config.toml
n_experts = 8
d_shared_expert = 0
routed_scale = 2.83
balance_loss = 0.00686
balance_bias = false
lr_router = 0.000205
max_seq_len = 1024
Below are experts of layer 2 (counted from 0) of a mixture-of-experts language model. Rows are named router (the router's row for the expert) and show model dimensions 128-255. Each number is 128 + 32 x the weight over its row's rms, rounded and kept within 0 to 255. Numbers have three digits each.
After each expert's rows: "mostly gets" lists some tokens that are sent to it at least half of the time. This comes from a sample of Wikipedia text that the model never trained on.

# expert 4
router:072089158110123094117108178145137071101080113158115159177089145128107158099181147042134117169130116098158155178115080073140118186181162111173184077090113173102156076143141104080139087098121129064179109112066116149160108145188045129114115131117114121101105135111114143121104153145164102179174112125127149170081132135171105119132161203085148120113143101164125089155142160131114177086108
mostly gets: "\"", " third", "?", "...", ".\"", "year"

# expert 6
router:162157126126181146116079127129125102076125084103118113044075113119099104150053049126147131117118126123096152110117097160098066133115124134128149175135104078146088130191092097126112119139140148126092092142140056098111158074182212195148177084198154140155126115126128141170183135080156126147090097130161193094109111118102143170109124178134099186122113117103148139160133127057115084148118
mostly gets: "°", "″", " population", " %", " Coordinates", " Votes"

# expert 0
router:172155137151174098168116151145117171153164166093105066158200099111159094146114132178163098120090144158162165141191171103146104084102113134122098147167175151117171165151116121109128155157116068161085196141140172141144145174047132091152092107189158151129134165184123075159118148101079214064134133136103113159149138099163162107154154044118154083127122109150117124146121069158112098189111
mostly gets: " known", " such", " place", " into", " released", " began"

# expert 7
router:057110074072176194102151082125110162173167136167099118187135131159179127088121110129121180116202166132135132107130125196160144152065131116088098139137163111142098110069138098180165132164176150136125080067115088118148085111107140149100156163057110106062148171069169135081113067129122129116093188145116090147114148142057099097121094112138117076132144127089075140128111139139069189125156
mostly gets: " York", " Reg", " Jersey", " Cl", "ct", "ent"

# expert 1
router:148101162145123137157192126099105139153101136145163142102102118140128156160095151160101120124121119075138091142118151130058120117188120183131102143092134138117138167116139141120134134104102127099116135093167108141110069146119124120126102132090178107168127185135166128071150155131079163154159084124131133099203129178155152164119106177115158145134073138089159130159111179150176108081107
mostly gets: " Kar", " Tim", " by", " Y", " Os", "OR"

# expert 3
router:091178120182147140118079178156120081114169120100117118057023089109086111162114100117126084095180161173167121130053147101183118148153125111134097144113078108130139088105141169093113099110138098099086107116125161120142159054109151169163160150172080121167174153138157144150151170111181105173149099058157162090136127073110128127134079141144131171105064146139167080109147140070168097158110
mostly gets: " Ford", " Records", " army", " Town", " Holdings", " Taylor"

# expert 2
router:139139182161067109109199141087184097128093146107185162122115129143104145147094148135101089103032157170105091195119094191115136115130165103115157109134086115177140092118057175139074122084135097119123113200140158154102131142148123084126103124134112091130114057134083103130174113169143086158134145179155125080113114099106100139165158116133132108143151138181113158079143115140130148091105
mostly gets: " they", " he", " but", " also", " she", " which"

# expert 5
router:142201074146061112114109142157104156044114144059102125137153126107105121113202176132121145164096085147119159067105118136126186105111093115158154124098072125091082140195169137155109118132083150129149119174117110146097163125116088141123125101143069138132135093107115157145075081155116110097107152072078136149119069112166140123086126131162131127156169073102121151092138133159175160140175
mostly gets: " national", "=", " ==", " political", " men", "=="